config.yaml
hidden_size: 512
d_expert: 96
router_score: "softmax"
init_std_o: 0.0347
beta1: 0.9
Below are experts of layer 2 (counted from 0) of a mixture-of-experts language model. Rows are named router (the router's row for the expert) and show model dimensions 352-383. Each number is 500 + 50 x the weight over its row's rms, rounded and kept within 0 to 999. Numbers have three digits each.
Before each expert's rows: a language model's description of what the expert responds to; "comes before" lists some tokens at least twice as common just after its tokens as in all text. This comes from a sample of Wikipedia text that the model never trained on. Tokens count by the router's weight.

# expert 35
What it handles: Sports standings phrasing. In, the and ordinals after finished, played or won in sports results, e.g. finished third in, played in Major League; also sentence-opening In.
comes before: " the", " ", " place", " round", " a", " his"
router:435445477529531499430576484475491556502443559478557484530484493551470543480570453537509464526516

# expert 40
What it handles: Space before table numbers. The bare space token after a table pipe or before a number, mostly in sports statistics tables and dates.
comes before: "1", "0", "20", "2", "19", "3"
router:582375425432507562514459414554466509515477527577558577491481488571452513427510378502540447512519

# expert 56
What it handles: Sports competition names. Competition nouns in athletics results and tables, like World Championships, Asian Games, medal, place, round, and country codes.
comes before: " |", " medal", " |\n", " medalist", "\n", " Championships"
router:497491431471574448504606517433510540444491572523440546493442582497455545410494479533445446501496

# expert 6
What it handles: Table cell separators. Pipe separators between table cells, usually right after a number, plus semicolons in number lists; covers election, sports and standings tables.
comes before: " ", " %", " —", " Votes", " Date", " Year"
router:528540493550558484463559446478466550528473487469462441452567580480426449449513522533534489530504

# expert 44
What it handles: Geographic location words. Place words in location descriptions and infoboxes: "in" linking districts to counties, plus km, mi, city, town, district, and "Time zone".
comes before: ":", " of", " the", " in", "^{", " ("
router:555504595490491495485544471553484432488506559420524456471451476503517512554528508484511494493480

# expert 15
What it handles: Two-digit numbers. Two-digit number tokens in tables, coordinates, dates, scores and model numbers, such as 36°, 62–50, Boeing 72|0.
comes before: ".", " |", "0", "°", "%", "8"
router:512502571425463449444518446492539469470471504459556514545529472493419439509577459416564432505546

# expert 21
What it handles: Mid-word suffix pieces. Word-ending pieces after a stem, especially -ine and -ines as in Def|ines, guillot|ine, Imag|ine, plus -en, -ain, -ood.
comes before: ",", " (", " and", "ing", "\"", "\n"
router:495523456547469450578433475589504455562429401599485491494468493513456485590534605537505583471512

# expert 58
What it handles: Preposition "for". Mostly the preposition for after verbs or nouns (known for, writer for, for example), plus some against, with, and representing.
comes before: " the", " a", " his", " example", " Best", " their"
router:495457471550405484495536389431477477502417567481471488568532472473495505520531485421421538490488

# expert 2
What it handles: Percentages and scores. Percent signs and the digits around them in census and election figures, plus match scores like 0-3 and table pipes.
comes before: " |", " |\n", "%", " ", ";", "-"
router:483478443481427500499449436551449582465464577485516401602502544559551477585507471577511503473495

# expert 0
What it handles: Music recording terms. Music vocabulary in album, band and song articles, especially personnel credits and track lists: album, song, drums, bass, recording.
comes before: ",", " by", ":", "\n", " (", " and"
router:469546349530489491444550527536483533558534437557574554434423541487484510540501515488506458539481

# expert 8
What it handles: List and rank numbers. Numbers opening list items or table rows, such as seed numbers "8." in tennis draws, clause numbers "(5)", and table values.
comes before: ".", " |", "–", "0", "th", ":"
router:492536467550504377431553442483512500546628558583432472497406610476455546538502472572493565524416

# expert 20
What it handles: Infobox section headers. Header words introducing infobox blocks or sections, like Medal record, Personal information, Scientific classification, Clade, Coordinates, and country headings.
comes before: ":", "\n", "==\n", " |", "==\n\n", " of"
router:526518530506496434522520577402527490499636670482542476511434510526463410523522473514497501473544

# expert 22
What it handles: Example-introducing words. Words introducing examples or categories after a noun or comma: such as, including, include, called, named, like, considered.
comes before: " the", " a", " \"", " an", " one", " those"
router:528440441463506539463533458503533428516420492452519514578515422550546544608452504565513549483547

# expert 37
What it handles: Auxiliary have/had/has. Auxiliary and modal verbs, mainly had, has, have, having, before been or a participle, plus could, will, without.
comes before: " been", " a", " no", " to", " also", " an"
router:511577518567545418560468474466577542583516485473527503445580562515552633509461555505458497561469

# expert 28
What it handles: Taxonomic name endings. Latin suffixes and pieces of scientific names in species infoboxes and synonym lists, such as -idae, -ensis, -ata, -aria.
comes before: "\n", " (", "\n\n", " =\n\n", " is", ")\n"
router:524485427545484480479458524577499475483533544486470523422535531503497488564458469537576508450546

# expert 41
What it handles: Preposition of. Almost always of, in phrases like List of, formation of, Drogo of Mantes, plus from, among and von.
comes before: " the", " his", " a", " birth", " Representatives", " Historic"
router:532389470439461444492571546528496599429443506595464439495551531527491593537487398546457407560430

# expert 5
What it handles: Existential there, pronouns. Existential there/There before is/are, sentence-opening It, You, we, where, what, plus labels in album and song infoboxes such as Edited by.
comes before: " are", " were", " is", ":", " was", " by"
router:537561530479409495533515522476559486457488532487524501431456488463539452557387430549539402487492

# expert 47
What it handles: Biography section nouns. Nouns in biography headings and career text: Early life and family, Personal life, team, career, school, club, father.
comes before: "==\n", ":", " of", " ==\n", " information", " career"
router:481504462517486551519465568379580534505515458538550541391499423495471538441539412488453499483484

# expert 46
What it handles: Hyphens and dashes joining. Hyphens, en dashes, and slashes joining compounds, names, and numbers, such as Covid-19, beta-arrestin, TurboGrafx-16, track-list dashes.
comes before: "19", "20", "1", "2", "18", "3"
router:450486489489474560486412480605474486456506444542427508501490506454567519488410574395522471514455

# expert 34
What it handles: Punctuation in number tables. Dashes, spaces, brackets, and signs between digits in scores, tables, and ISBNs, e.g. 2-2, 7–3, (81.5).
comes before: "0", "1", "2", "3", "4", "6"
router:517513444475486569496500506481545662493409488555499497503499455573478528478511527386507418501562

# expert 18
What it handles: Decimal coordinate digits. Decimal points and digit chunks inside numbers, mostly decimal coordinates (35.45°N 118.946667°W), also sports results and climate tables.
comes before: "°N", "°W", "%", "°E", ".", "0"
router:598469422468518488463491449523443548460505442555449448407550462516437586473454527509444397519526

# expert 48
What it handles: Line breaks in infoboxes. Line breaks ending headings and infobox lines before a dash field (Type:, Established:, Location:), plus taxonomy values such as Plantae.
comes before: "-", "|", "==", "The", " Born", "==="
router:523449508604464483502555482406588517530616478513421424535498524480470516511450509487436504444480

# expert 42
What it handles: Pipes after values. Pipe separators right after a cell value in sports and election tables, such as 27–25 | 15–25, plus semicolon-joined lists.
comes before: " ", " —", " —;", " −", " +", " ."
router:514487435504503489468552443503430474409439535450436454513549489518530422546475552506563465473505

# expert 30
What it handles: Digits in score tables. Single digits, mostly 0 and 1, in sports scores and tables, such as 0–3 match results, medal counts and rankings.
comes before: " |", "–", " ", ";", ".", " |\n"
router:558530485536476513586468493408501562473428505488597494518526573548542481582500500475499488541488